config.toml
num_hidden_layers = 10
hidden_size = 512
n_experts = 12
experts_per_token = 2
d_expert = 480
d_shared_expert = 0
hidden_act = "gelu"
moe_layers = [0, 2, 4, 6, 8]
router_score = "sigmoid"
normalize_top_k = true
routed_scale = 1.5
balance_loss = 0.000279
balance_bias = true
init_std_router = 0.014
lr_router = 0.00158
num_attention_heads = 8
num_key_value_heads = 8
head_dim = 64
vocab_size = 8192
norm = "layernorm"
norm_place = "pre"
norm_eps = 1e-05
positions = "learned"
qk_norm = false
attn_scale = 0.125
tie_word_embeddings = true
parallel_block = false
init = "normal"
init_std_qkv = 0.0141
init_std_o = 0.0141
init_std_up = 0.0141
init_std_down = 0.0141
optimizer = "adam_variant"
learning_rate = 0.000563
beta1 = 0.95
beta2 = 0.99
weight_decay = 0.3
lr_head = 0.00795
warmup_steps = 518
schedule = "wsd"
decay_fraction = 0.883
decay_shape = "cos"
final_lr_fraction = 0.0
batch_tokens = 262144
max_seq_len = 1024
doc_mask = true
train_tokens = 1362000000
max_steps = 5196
dataset = "wikipedia_en"
Below are experts of layer 4 (counted from 0) of a mixture-of-experts language model. Rows are named router (the router's row for the expert), down (a neuron's output weights, with its number) and show model dimensions 256-383. Each number is 128 + 24 x the weight over its row's rms, rounded and kept within 0 to 255. Numbers have three digits each.
Before each expert's rows: a language model's description of what the expert responds to; "raises" lists some tokens whose logits its average output raises strongly, later layers aside. This comes from a sample of Wikipedia text that the model never trained on.

# expert 5
Description: Letter pieces inside non-English personal and place names, like Nouza, Kaiyuan, Zhou, Shyam, plus common first names like John, William.
raises: "mark", " occasion", " ft"
router:110129100135139118121136147110111133151129115119088118117108177135069122112137089137068134136139123132129115096092112137099111108170135107144124161114101140130135112163129148184136138165097133155118149120135116155124127101142094110074128097131163132108137068130132154096093106125154074103130131150144114122129063130139103146145149123157133126129157118127135132144128127067165144154105
down0:114085120118133075123134149111154085165130114107139172133114158153125135133094174119108134116082133130120138117130159099113141124147171136113081125101136127109138133095156150088123131081129165141185130120131064133120133121141090125130120162134137120136115124136113146143150164154124133136149132071133129102146169067122140090129149126116147158145144139098163145175078124137127112097124
down1:144087122111155097127104099147100104094154066134132170111141109122127100105133114088123156142108118104140108164120122101125080148091138142128166136116123129116163123106158096180132155119099148125123113140121115135159118175108124139114149184128175122140132156109114164109113135101116119119180156153116116155096180183153109176148143102112142111106135117092150142101113129108105128145121
down2:129146149103188163131137130097144146167131182055153162167130134132145139114114132111173133115141116161161116087113172106120113158110132162162135107101152101143117146116087106110172120129111133136159125135102107135156114115123134176160107109127160142130123111133164110129148118174151110139132157167130123148152099143097157138137126145174108121159110101100132124152126090079101170122138
down3:094100146120090134135129114153105122134161147104102143133098125088174137121115146100126159125132147155176147122072112142126135075181123102141129152133205110127136130144117154108125134101136096082128137122116113058138104127092119108095144147172148118098132157153157132117117120083132107092161123140102169145146123140136138123107096088112165113098080131121153101099126125142115130118131
down4:123131120120145111114137105127110125120100098151148146099138140146133150117108116151139106123131141159138118115158110110125115120110105099111184139145093153132121169102146122139173147148134112148112091132147169147127151150109125100137137123127128157110090099141131136152144128129150171123104139124146112119144075150123121135104145136119138137096161107151116077140125103113175114152124
down5:095160078118152092133104130073144104103129089161126079142132135146101098131132137119110130083121114136152152122151111123086150144128124178132092171170105135120133138161101106088130143152144164117119074156138118119116098144157174149118179153090132112150165169151114131126171134130176164097135109152151106121119113102173110153133130113149154079100161127136137111076109120129133131135103
down6:108129125103130130096115142130070139103123092077125114128142143157121118122167113141119148112111124160152136140112128069140151124098159124122111111097133153136159118109151127118101117124119136137116129125112121110108114075122152155151144141143147161095095109131111153150129138098134155131105137114147161117148122133141123098119150108122138143113051128163174164133133114132172130148126
down7:116101109131145107146126119164135093120098137121152139101076097147153115116160119168169072121107164122126142138152130193133085161124106135134158112131132112120089120095172129143137170136128134142100113126158131128108160183142121173169135158105112142123173104123181140141164125081159153105103116120108109099111106164162139152139107143107087128133113127161102122144113109136140146152140
down8:103091144116114136116159109110127102113105148120109169124141146154152144115126128129152106120147094135112090139108124140101134141141137115161154091129145133108115145147128109133069085101146174115162119138167152143102150146105139148091083123124084105115094118121133165137123091097111079138121098123128116138110111173102138135096136137112144120154128126127122109155075139100108121148146
down9:103108138144134121120123157100120147127134132151149148128109124150084088136114112153118168120162136110109130152110136143150095155142110151157124115123090151116115151090117136141133125133116147099107117114136133146126154133143113193127112125140094150146121130119169108131171118129094125112111120152145146138140168111130089164118148114146114114111144155104199136151132149185114139124119
down10:141102097141135120121141163109160118104163134182163079147127138117080123126117144137137083151158157115099164117116150142182145135127118119134152126140108106121082088112128128129124112119133166142104132166153093154120150182119103135145120168146119108109121133129147134143127135149112131192115142107127131142100164179130131184123107148106163134084139171095122147157109084149097131102099
down11:107105128098133130169111180079098114195130151106117072120175110102151126129125134168123135103098109143130142102115141160128156084100126107105090068151129174112102168155109129144111126152076141175138136118071115140109118170139119134148139118114115135143125134149140135118122137130092127138122156145141136073124114115152154148107112132128134124152089122129138093142142146127140138079137
down12:121124129110123092130142148173110125095168128124151101112091144113118132150125100150091114139106132045112124121133170110131141108099176109154115114102136090107136081115101112155125116129108136119119095156202073137099084130113094132121114075132138140110132192132124162146081164084131167119140123080124083132140139125162108158158124141107159133077152092110119093151105145135113123125088
down13:089150116112104121150161138123123084101148184145136124097122183145145109117068141128102134118138135161146099102121115131136128120145107135107113153117131103096135111131125126106163125141107128166124131128097088123133141133115113146141103114114142153091145141152128095135133122102109110122156109133126105151113139169105122112105114132128138152144115108146148151151120126124115115150138
down14:141131191156162166089142143143100148123129109118109128110121153124131108135163084122138138106122135162104158107123107100112148136116113110136114153125138122180113141150169104104107130128133120077120123145168133141070082146110096138136095124146139188138118140117117150139115106129140112139145136170152157153137114130086107128149105162097115136151118159093097095106136139166141058085084
down15:131125144135082138120146155158118130111145110103130095117110134119131111125163118104082113134142131101156118141143169145147126131116132139130180147089153139097126108105150126117097119116118082144121176122197088125144129111109145141150114143148154124139116099109132175194104140118172144108151110110127083140095105171141123182156115134075166176103109147129168107121127114108136098161145
down16:109174182108168138148154125115118150136123172124120141100142148121150136132150125121159085112087118070137095106117123132104110110164118116122094132143137088128158103111148145123117085150072110109121108127154127116094162117115124095155094137106100139192124143097145128111121154186146113138098159148183104091126105076105120149176131078138109102129121125164106082127101180149145107145123
down17:154092116111094120080169124121150142137094149140132101152114104081147139161148146123194125081148123143118157119113098092097166121142142137131124115147101111097126145130115139151130126113155071104129143099137136104134134086143150104121125128132131140135092122071157090097115135127108126113116115142129115121105113095120164129133114088125110133135141105135131107141147134126127068101142
down18:102125134142114103108147160184120101119119172114168120160112115092174153145132120122176133120161174138112112082153129130130129134081070106099151151108127076109176102142113152107131117148131125119125141121120154133111148134119083091100117117117125144098136132156120090098184133112136169149112126106120110191139085119164127097150194134133132095101138134133133126091070123133139117182139
down19:080156160147153152145091147147143120139099168103123086127153160182114115093145121099125147100160139111144082115150103124118108119121090120127144113113146130121095154141129128106126134106094137095128078122107136118104109119131112112096112151100096115060136128130106146131203114110174177163137101121142126105124162165091161127145111135097122150115138178128155133127140092147127083135099
down20:108123127150126102119103144103130130126151116106158160144126137110141132150128134158143121116137114087104125119142143125154124105072134110169135121110175158117149127142130133128113130154124067145167105137110162155148141160143130164123169185109144126115119093096111114158138169156177116136152149133119143095145129153123116127118115117130108096133153122144085128191114117155142160112111
down21:112135136140171124120136098101190097172155090139117150133133082131144080116093108143188120143124183124132122151113086172130114136103121111130141160123128105131164129122130130123098132155135166137102127138090166073155175110138120136114159206125110122161096174117126095131148074094069173108161104094103133135128119113037097130110121111112133105157134128162123122115133101131126107119094
down22:118124067154134146130129126098142108151164079115150103104125120129153137147149127113127148141126120130164112136105127126130186105152116132124099137135135090114097140110073157090141096129115097132145125137092106118117141141149151124158086126139172151111151101135128110123096117150102134175181152135067108163104140109141142129142122173159092123143115107139161082131084153136106115130142
down23:099121109125086133140157070156126089145172181135129132171127126114153140161112153133073140157110165172117101133155118117121147149125082141101123142163170130092095087130169124121109120175147123114072103123121104162121137135110142148132136086119116148141110185144132115121111130152170128135139126168121118155124112157153112111136145157157123182115110111141126159115104139141097133087113
down24:128096143140103138118144143170109076127113064128132093104137137092117124144167155138139193149105075141128110133131123117180127120133125169134104111109102144046147159144126120101101143111096182113127083130137110147115129124116075120099153111125158107150118129118147088120159144158147166154078133143167158106123120170138144105135129139139106133078136094141127136135153116110145125142115
down25:091125111137111102123113073132153101114110167095167131127133147103141139140105108165109137103134179130119153116130125175095086125120101138132127093138144138134117109073123128090122162142143111116142151135123153109136153137109143169140086111082134116119127116120128119052176178123103122154117115125132131142117166113107152130097141094133100164124154102124081161132140111111122147187170
down26:122189127120108111100116103094099136138117155094142140128092095141142117171125149156199135118134124113136111156143107173133165121169076114099122161140147122113092124135099173127144127136107135161098156112113101157140099131141127115075121135141132174118149180127157144127081097149098145139167132161131144174097128125099109134121136130114142147083117126147122137120127149090165102109148
down27:104139136118137123183136079111145135113105157110151165112078113139127148154146142165129139126139116115135135116144104142146083138181118089145098111134097129127131178128134103144152156127153116106094117115151134128118108169139143119130106112171163121130138127125190114103153084155127142144125077102088140178104123157107112144142115127127154099088112111084132122081112153129112140156137
down28:155128099136094147132147165107117140085098121108143156133173111116134124095153144156145131147113137123144122131108152139129141159136101178084079156099151068126146110129103147105126065102105123092088115087152127117135123137117150117130135116137129173140150130145081080137107147138103097112168147159113155140164136126158121132169125103140148132115120137158152145105132125135131093171126
down29:125153101107078109126142130138163120094134132125134099062111127124169148110149167120163120115123129098153135153078170151121143133101135159158113071142101130115090132130110139120141099116116136134180135099164114145088140131163099136126155128120151126107150140185112137090130146104098125127172164102147109143140088098119127127139149108132151139149155091166139144122107129147198122122094
down30:099149117155083108098152082140112125119107096138105160079099138116082146114127152146112142096139134118133103129113168110141100138135108155080147130116133121138166141166113127137091116139124127119109141166125122093160097122116152107142110145124105107165149127109125120092108129120137130146144117121117105149108098150142072123097102106161182096169133127118116124123083157111132133129139
down31:095118157125130137179138150117147136101117134152147146138097146162110089107125119156197128143121177143149130104061110159148100166093085096117083133138133124134122112137146140151155140144102104048113105107079128087141105152129105143199137094152120134130120131149149143136100127146137198117104117118117167139164103096158089128107148128144132148134126130122134139175126107095126154163118
down32:096145112122116115118171110205101145121110126119109094155150136114119142141056138133137141122115098104122108136122129127123104138166104130127104144159111141102135116151116119143166147148150119114105124102124140086166100114077121112114131152093099130176108111130143143147148145131166131140119099115140113105164120110162090083148097120109113124100123146128092108122149140108136167101135

# expert 6
Description: Number tokens in table cells, statistics and coordinates, such as ages, scores, records, minutes and seconds, usually between pipes or dashes.
raises: " |", "-", ".", ";", "=", "s"
router:126123106112142078078144165104117150111109140124125120156162121119079108107133127076158111119098143159090119148153135131109074125162133133151141124113137167163125138146174137134162116105132087141153145116146108088120086140151100124125128143105139117125144111145157140166125049125132107068134141135140142131158134124118145138157150137168114115125097087112132127138163126104114149124117
down1:139110087194125125147084138091122111142139176127105121103144109130163104144138138063076121121184135125133093138126072118160117164165172159098109165134147136141162114116160152141124110129124127108132126165092121133158142136123135121123181162102103107145125164127172099134182141147095154091119107120136151137118116115121131150145082134169132130121133172101112101130107142154105143109098
down2:140146143135124096138086152155111120131099169121149102101154103132110071134150119144121138155171129124137152151135072115130134133129106128108115136211149122123136131061116128124161128094100089101102160133123156111120106111087122150139148146133123174134144149105114111121082134138124146189090120121109118129111146084145131059136130130143151178142126103142177172140131132114141140127131
down3:145095153141132113132132129111056123156145192099132103147153113109123143140130092140130134138108100130111111107134109154140155160081088133156088143096097079166115136119146143164124093090115110108132103116084108134095093135133144153081112097131133139112138108130126103120124153143122143167148130098099154113117155116144107105172089129118137170142166107150114120149133104148127082119081
down4:144163158158121113144095138119138123151138135172135171143135124133145149157089148133136167131150114106155136102124078116087113126165133122189108171119143095147158132193104123118120117106137161105143106102113141154137098130139122104083116162139123129126095109153133149143122126153097098155094174147107128069131102142127152144168122158118144144127125146152131145095138129157173066139123
down5:164118091190123124105147110151095160126161135135117111128123131125142164138149138138105162125165147137126142127135079115139131141115119158107127092091150100142135123156134145109157119074111098137143152116107136144167149110160151130115146140135153115112103119138157144111132120119109083124098140106161136104132167183106101115159096081201147124149133127111143151176095112133138146151144
down6:125122130155101136101111095176126137124106076130136118121098121138099135106119127113185161150132095132140133123131108138115182129183086151195139106133096154135073120127102095104108119145117127149116138110156094191122058134152176063130100127145119141144097100152132142112107130158108139120110143134160140164138147108133181082144131113087110093132154113126130129140105147135100117135123
down7:120108109150192143147130101149088127110134062171070148123156181145151122139110114133104121109102098167145157113112123153099093157122141116164146158118114065168148109096108147093145130093129099138100167140128136145139118150116194141097107120126103133134080084141155101161127126153088124112140134131095110143107113154153158121165110137156095150164106101166155109116141089122087141146161
down8:171140100124095151135112142141102138100089134128130103134147155102138118129120127145150099094142124140091136125159102106168124144110101110151132113086125145128101126121123121134106163125204107115114142134126144128103131145136151115108126116134142134146148129123105081138108099132161172146146110080104119093146127114149148105113165102148114217159109149174118094096121096122115129141077
down9:118120090125124130122119113145147175138109102106153105135104156121128146115157170124064150083084110145114165124123118129100118131157140117126143110112154123114127081134116137087171158141140125164131162127144111133117148150144110130163131135106127141154112111181130130137129088131087125072145130071122108110093115145126203176091157131130136086146125118151122138148172150142149142149160
down10:159105069144134125139106160131104116125128116106086158127101130102155130116113120111139120102153145106143189121127113118141098102136096143123120081109121085175117153200152084094156104134128080120135149133113088139131138122101173111106089111121096120153110110170126124150163183090164117116102094119118132096165179109110162099125171151122175126131131127100136125151133153124098127134113
down11:149103142096100063101162110116171107110146061114157138130132121141135126120108082159171164097128140109098183132131128110089122117138136143162089147132120137108107160108106117110191122092076125146154175088128157100143134159113103120138157120151103113157125134130112136121142109106144113116145110142131161110153159112202096130165132121102132166174139120144134119153121128151136159127092
down12:147162095143116151049129135112133165138169114123123129144142117150114146144135133114114144104155075145101157147143083146123118143133161132093152166122125121102167124122125163123115096087136151113111184119137121120076123147144143097111151136178107131112126170132124167154122154131115152132107121085129169122113102090119105142128148157140126123150120085123124151139140133148140135169179
down13:157179128120120168097146121188123134104179103125136093151089153085153175137111130107150162095122109074111138126166124118161153097111143130102129135132098131148160122120135138079110105152133138129125121142111066111143107104124133119175123131092177131172169127138134106132135133117134147163102126111133145142143135126117116088099188130128099066108125135085090143144112148140095139104110
down14:134125113156130169132156155152127142118130111124105104133142126172163123094113160146139118142098134115132168137143105116120117127122145126130113130174091201127124129116118136142132143113131138096152186111122105110133159127134120124154141105106081074136176155123102158146132125119133127141148111144116141102131111161165142124148170095145079086146088098160131160122093113132081127112114
down15:127123112113095103152176163129115112111098119106138139126084121123159125140104153081116173133073135118085178122150138138097109136108136131127143121151145105103153136132104139123120088134143153110119150089142098149118133165113108112174127111149097133085141131119090190142123174137135113141129159155110119186133119142089103092139137168134151130169098122104119087136150102105108110118153
down16:143149149166146122153118137121098101134160090120124165165104089092158148115117152129177087114087146135176138130108134109092171121105103142172138120128085110093154122141119149130117157135084136107093104156120143125106112131151148148081141104128140110136111129130119167128138082088135118202135143125155128081106135129155120180145131168103140106125111097098111159140151122123187118135152
down17:109123138183128139086159138087125083129117133091128156138138138143142189163098100110120085102121161169142191101109124145150116137137128111147130138240118129094188114148132136145144138138124133111133125112116153129143123124131144157120120129109110111173123167143109138098135078108167141107163116141071121121148149079132125130119160116144091119124134133094129151100148116124161159107120
down18:069127144132134110152148114123109093174097138134156108141145122099137119190095162155132122161101140156158155113082143134167158164098141152165141154135150183113134081164121114071123134139136142150137097139133077115127122148127147144103101096140126094101160142143131157128146169145134129131120152155127131128148135075119143112107123140162090119080180126145130177145087125091095133128163
down19:123149111166106107132164148197105145137158127154121083127182167141123118136138130137124100079130131143105100107139112117154120091159149102097101107132141118076143133152148127137148121128155125104142131137124123128137121109108129118136136120161126118113121126135117158115145092110125122138119140130128136101136116113130112056136124120150099255140124104112148134131104126125134128103103
down20:130144146095139145089133098144104116134120107134159116145136139095127094136166110146110113114123163111120172103140167150127092130176117178113179144165179134144113126105103158154125120168127127106105149133082174135102134126143107139109148166134088118131138138141094149159117126108122160061073124160159167120127156143109149132106133156179123136120083102131161149091213096104123191167101
down21:132123133136140154162110132127115117151113087105103102090122099171134142141144119138144115111137140134144131121142162176123146108153153119163132143134136137139143133116071111111115150150088133101160090147134125146088139118136154110126160179095170170111129152130137145120148118166148101130140121093120146092113119158120092128104119108103123142134130176138128149124155124138111152128105
down22:151098092108134113134137089134156117106159154102111131100108097127148175172110110157070139135148135128124116133116076162091116137116091138134124125187139122180040128112154131109131160137133138138131133105158083135127088128130135069107137168176114144144133164135131100138161160128080076102150135137159118098168131159124163179133122145109126099168131144117101132157114157088159140147136
down23:128126127101098122124129146128121162153154163139157092102185151093133092138123135119134109148138153116091126129132099168133124147122135143173125105112132122145119133124103100131106103154135126136128151139127135113131123163142126124124145137130098133156145122113122147162130117100141140083134096135114164084155141146144104132109142102126136192132099123161139117132113139145099177117119
down24:154147139138137167127117106161114158127145089150102134122114126159130143110102108133178153124157099184159117164137095135185168117154170119115098085115122128120129135105190128131152120144085125122124156143137156163166189169114130106128095121123151125093139169131113148110122104095128090152132148102096108123131158163178156106125180118128142077154151154164085142117096120115107083113124
down25:097115123124157092128138143162145102113107107137129111145189123177118113095117083163128145170150151144112099107092128098100103103096128117153103113100104106070120176098097139133164166153095105114123094148128119121131114114113128121128113158110124142167127113090111109140133073158144131109109056137136181123124128091130111128114098099165102104146153137133084143142162127162132103103127
down26:119098145135066114117144148148128136106118123129130157105124137101104131187133087150122086110151149133105150138157131181160130132098141114139086122155149160163179115117144094127153107120119102137169114156139205138086121119146132118116123104146132105110144113126127141113135130080113118104153110144139133117151131136154102158151139135097113124092104142162149140135121176143124104147166
down27:120117127145143146118135111126146125114112121108081061082100129113105081133136096095131143120107102104116179141121164132108143110195128120133152150127147116129129122163137166124119169107169162121109145145111107128150123171155130125141175120148142147130132158136121095148153103135119117128146104151169123116128140159092083123130067152140139124157146125150106114094111105109109129113148
down28:132085145127102148160144137169140162118161146098133127131155146141133124150161118142136102113113115128083130136135146132109126148132121120114124129138130156133108118107147140144126137137144125113134117130112110142110114121115154150165162111088126113149133159135131127109070114129123107200161123085100156138153145118148114097125129149132139255121154099154131135138124117087145117128095
down29:121109127151134138124128148155103151128128157118093125120180178138134111128183136117124132128122103110129106130132129129118143113098119114108123123101092140118117137098154130137124132082119138079109145120162132138153114107122138137124153115124087114113115145145143118118091142151072117122123175153087106111164126151108062100108177118124143239138162128160125162127081132142149114086130
down30:136129074090132128126124151124134123097080112151146121147119120136131103112132133158119119096121135170108138123088146169118136152139134112134105126136100100112178097114115119152128121129118124122183151097128118139155155135127202156128150137113121138183099109123152124134112192133084150128119106133133114149157095134128100125144106099174132115129081140137109108165165135160143124179092
down31:173093145115134126098127134111168112179117109125146124114126158109115146157136162120132119095135122125118114137079104122107094147106141126091143162142125139124145081104112093140128088142096101162141076168096102075171156139141118119120125123132130104156108142089111121132096122099126151058149098148168134120081132134151093110113137119096132090108095154114126112153127150154131124139127
down32:118136108139147150136162096161092139092141132119114151118114131165116114087118072119085116117131088121128079110119112113111117129107152141128123162121159098143133136105129101105121118132135144112120158154106130123147098181157067136156131081111124141148106114154136130136160117106139137138093156121125151128113092170138141142153142117123158128122137105165092124155124118135102124122169
down33:092112149138152106120105141107131128123141129125102174140159123124156158160095117146130137095116103131140125131122140191106106129100148154131135161142154121102129142133099150116123113110076167137138153159122092132103138142113114091140083141113153101108138138138137115144165139141135109193104132131159175097140167113161134154142116113129108152146144110161166090107124132102096081106171

# expert 0
Description: Periods ending sentences, hyphens, en dashes, opening parentheses, quotes, slashes and table pipes, as in census prose, year ranges and tables.
raises: "com", " Later", " They", " Result", " However", " While"
router:152115112132124142132147159085113155113119162120167100078143157111124146107056130115108113190135146119132114148131139088085109088180130118111129123097114176149175144108128136116113140106121166145118119154101152131147130104158115134105129115116149172140165114109133114168140116128152067087147125118151121146115085103083100164130129127107107101124145123107125123151144123082129139145097
down1:124129164146113150110113085157071132075154126090124093109101111136115112116104139103119113122153119130129116119142136142148133116126140122114095137135157083120133153159137119124108121122127092159112147169103138097103141101115136144127135121076148151157112127135140151121126146103094105117129123124166135176108114153164148130144101128127136144125097149119131083119132105194156134135120
down2:156115084116156130101165141085111160152106105170149107111097186152103141130138091138139113144143126157113127131136111129094169128089105092102102124132103108124120118128139077118127113134155148131110125133106147101122115099162136138114106106162074152108120116131137114133172113140109122115170123108122140142112123147132123154110093113132168154159129129101118092096123121107162086129126
down3:090164112110114166132125111175131102123135088108136133123160152176141161151138117111105140160098153116116135173105150129108099151145142159125125112145170105074134130099129101150100134163121115122133121156117133098085149161078139082124141121167140109154085131106152142156129128159140116104139155109113134129140136085128181105104154144114147136151152093109098112087160137141109119105131
down4:101128150095130143149099135136093120166145119124131105106156112107166102140101120106106125135100137110130117117166118091079125149106155106118129161116113145106152120129173126136127143121099130112112129144176144139156089111138158141135120177140178119103131108095107101120148130112219105093083130137088119160141116118120115133102109133118140101143084127098094125160125121104172100102156
down5:108151121112102152088118124105137119213127133135157149112142151129135087135151145122105123131122133104089137149117075129120121145116144063095075099114124122118164106118089127115153081126122125107161116103144096163151120160153084136137143106144174127154147108120134130157118121125171129128169096118127151162150089113104113099120126129163144153140100130115135174139116096113135172084155
down6:113159114142135093175166099123110135123104116122115127106116134121114144106113152120156109168160111118174155129103114140153116127211149102144096085109140130133142125119102134089138119164151111147129107142126099094097150122113136103127109151121084121130111130136156165130121168141153103099126162120131091094133169123162151141154138148145111162137098156094153093108134130108140122130111
down7:108126137150122107145151162113130125127127129130132120140097110112135120186124103137123116145162117139130146099091138162176152139108105161102108132169093117156154099126132146139142080188100119104102149120132119114153104089157103096179105095144168119092123126124112175132118147110117118128114125161105116092085144119176109105116178144197146125121120133125108133109145109138135121190146
down8:131141116098132116118086066090119113156170114139128117138154145135132146163118109088082141132121125140122139127098155217132155135158138163165107104190183132103100119154139101101161116108179101122149168178155140119130113141112148143108092112091163172156154140106136118130106089141093163099115110152069128128102108150122139116140121101148146126136134135137130137114154150142109096113155
down9:102133114114121151150117125102099125167102105098123160097152109128153178137096108132087151152110132142170159115114125124140113140180111118153112148122116165066134104191100127141062096152147128131102099119163121099163140104135102128127146158180145111126160115127145121149072114129142146128134136125128162109133126111123105110140074124164099106135131102110113099132154118112130119180130
down10:125121129125130123130183133128081070128149145102110126119128108120113114168101146137152140171129144086104151109146178144132151137085167132129098098132169110139146139138136105156133110175120114079151143116100145113126121149128144114114117101108120147108114140100173153137100155113189176085110117147126126081105155190097102101058125132151139105159131200142096129120095118142111127172132
down11:151131156134157169127125093120107134126117113084150112102108121098131094159155101152132205120128095139171140133120138069158146172121121139145140134118194095144081102122113146114094114066139142118094135136124129147149133139104122123116083133115131137119139128095123107116132137122165122118122117101131131147109127132140162123178124128137118105155139157127101091116177108134110126155105
down12:080175130144132167117129081125082120095140114120076140175133144128122130101151111121136128156145118151125105130106138125122159115146144135135174146109155128145118104119099120109130114126128125109120129142140153139132141090108156119127158142165149125182182148103139130118122113125099102116067133147165182114112106119144149128143140122128123118109124131179090140140177148107083129170087
down13:133122128132179141133132079123138103178149147136111173144140106139118098151137120086113114148120095115146126125096156136136118162143144111149121165147121142120164159135123157140114132137088132100124101043107136131130068117147096111114131138120153129156129161147143120121135117132094116148133151140116120131158125143116128127101150167119098149125148117110087127150147156101111113089100
down14:145127127158142163110149162150141133116122145136146115114103127148119134159168114134136090105117106164119138112117089116105143151137099106149114108172121114132124124116090138128129131197097057063144131138137114146098136142129119141098105133150151110109141139119122095107128134146125143112153121109139127113125166134175132119100123138115092116121140118168165154091147116162119147135137
down15:154142101130124154110173149136135125148119148132119129151122123125111136150080136137117148159127136132130106135093176119108183109154165081148134107151166158141097131151155130152128165179144082142128127120161110131137121139130103115135129138111108087110109148111125142112085171164154110110129119142128099115123127108130127150124118123103147134099139116160155168139157123122136144164116
down16:100145118094105141124145141128144176148124127132133115109122139125127131127138149143086150122121141131139119122110139124142127076081132147142097122102160134143139112166093135120165151106106146118101115124139095146157084139127151143135095160152135107128117151139142122128103130110104159123090127171112137166141119133102147094114144135122150108144167105126129074109097141132148100120142
down17:074120145103158123139139160191125137150096103125136126118133140144080148114149148128160127150142134118125121113144146117121177137126139143125155069087090164094137137145126088143109134148149134120125120131101184149164160143138116116124089100141124114120109125107139135150170140128091171135124178121122128144112107155132131170134130081150148116112152123130102166094134111133147112156155
down18:112147122152121134148115121163098087115121134128136125072127084158135115124137135111125141095098117097099175160109086140123155171146147097122103139163108127111130133139141150142133083146091130110100128138148114130127110151123097095149101140121173120115105144185122157115120087125105111124130125136112123144162129132135154121108101111168152096158129109131110150095152154137114135121154
down19:104123115167126085121146134133118143099119157128132138141131117123132105126124125113168176115138117150156117123086151090127138117114105108121110097149092158174133110141133145154117149110098095162125150161110129158144130119198099121152149126120127095111164113112136118143147144146151095121138140118077099111131118097165093188122132134143105202168137118095093116124152091117153085177095
down20:115124121158114119148112092101084192135144115112131148120111093160083151139139151110124134090151124120126127159146094160083190168131138147115125158115136084128143154092123123147117108097138142111095154132128095098079095128133123121097158118118120108073142159146124111130114129185088159129156121169110154156135135100137105152148119143147116161096103113116137112136161147156148089169128
down21:120156118118113114149126137186103159107116143161140113115126129155109154122120171172166111152170133161107149135143176154133138063143171127083169110107099097102152102140101104098104106134164124120138120164167121122101118125124115147122164134130125090165143111172148146133141136164130126110144140139136134096137139152144136129103119171100113091153093109098159133109149137135134120139110
down22:116090152092151150099102118109117117148146163122115153152157125113111122090148155130127103114145113079147100087140158096097143132143093125149128106130102132131146137096150086127146109119124118148102157153099127087172144153110149154102120147112128107123176115145122124106101095134193169126072120124144120141097112135099091144108126097145149129165107132148137081105094123188129105056096
down23:156147155131149145170095160139122165139159146070094133094130135137127127086137094118119116161139121171106119139121131143140132156117175139135143164119140101104117138125151142176123133113119139144119162139160139114185179150118145182135133117119143120126106158144153098144110100149107087129171129129121125097129161137118134150141098124112144137158136138136142089127151143124127111089137
down24:075118123104084124132139130158135158098120134128137174179125088105107158144125154132175103154156108092143117130126168161119124137108063124159178094122148127150118113125120111121139107098153170175123125151168168074121128112146130156128151084125125145138127129141109119142119124092128100134110142137161096124102090143133152139138189112104162127150137078155161115163127102095168147147121
down25:135179102129087111120155151151106094078147116096102095107109108186119127113116127147139120151139132147117168121101118139137161138123156124107091107134150149107150121129141130091100108119173099135140106114143097106133127124079130088122116131104141159164122147107097107137137128086160118111152100109125121162127146100090138100124158160130102055113157138120151170173122088102118132164085
down26:150167124143125135104129076141134167073107125134104156129125140156148136114115150122118116061094106143118142140130188142141118144123119122119171156131070134079144118132117134142120120104101126166139140121130132157074086136120140127120137122098122115138131091113153118138102119107164106122154117148112158066136116107122105138114135124094123149117127113164156112167110176163105108089110
down27:111137118145138122121154106184107124147077151141150120097153134108180141103109114150127158137091113148137169096171138127099123119120149080173139146158126106102122128095142092155128135134131128125164137089128145128167112124142105175126143159105170107099142145102136103102140139136100098112113135149137089116128089098209118099185155127183109127173140117156163125191123143123128119144120
down28:167174141154133120121164108144101130142137132107169095119150087148127136101160121137100138150126128098168191103144126127137176115174176108167095141136123151124114126151125123126087104093132122134103121133162096121140118154139138170133127151096096139100127138095099132149119126171120112139148140138149121145150132157125123096122129139136139137113119180078129092108085138103154163104116
down29:132162146144121109146145131132110086161153112117137113113160159151123115115099102089103070152140140150166089129114124085171111110116118153143122158137157132143161155132158121139126124134095103150163156131139119150153108118097140123123137156137163129157171117138112128173156117170172135119080159124110154172126110134114155137150183101114149128115167129150118135151135111129158171098125
down30:099176156136100123101108134114157121116072140050139147127097104129107152087161105106095142149141108186086157118154134166115109063162117163155106145133112157122143143163118123126130123143095143136157157099137120167132146090107130143115107092126127131170134112168092142157123098120123107129061149096136144126134124130151075125123139150164155145106103151116151135147093118139129180107095
down31:126075123089158090155162091110163131143135139137128135141120185087065138144138115152080153139126143102133127147115113080158101113167133149122127139098139112162114182154075103150137162134112138119127133180164099073128137157120155169161158117095168130140147138126096100103164161100088110121150115162122118137098125129159117121146154102141100146132138125100075113119150138083113130148121
down32:089133081133170136123120130172115168120139142127113120112111130104112166145146116120145170149143121110167146119127118119185106099101115126114128094087114141091120119093123124161148164146191114119139107120185133146148135162111136130108127140114148128135142113119144170156116136115100092120116128124173134093107142123177168112183159148105129140122107144156099095111121148124184135166110
down33:138130135151127117150142107162105127112127122123125110149110121137127166158118173068060111164140126140089093118130137154126134139137113115137155148130116100156121131094102129148125128125118133130084088139105115138140117101120113114142143144088105153127159142123137159143158128165128113128075117093138113120121174169115118139151122150158172134166119135142116120133145164146137141125133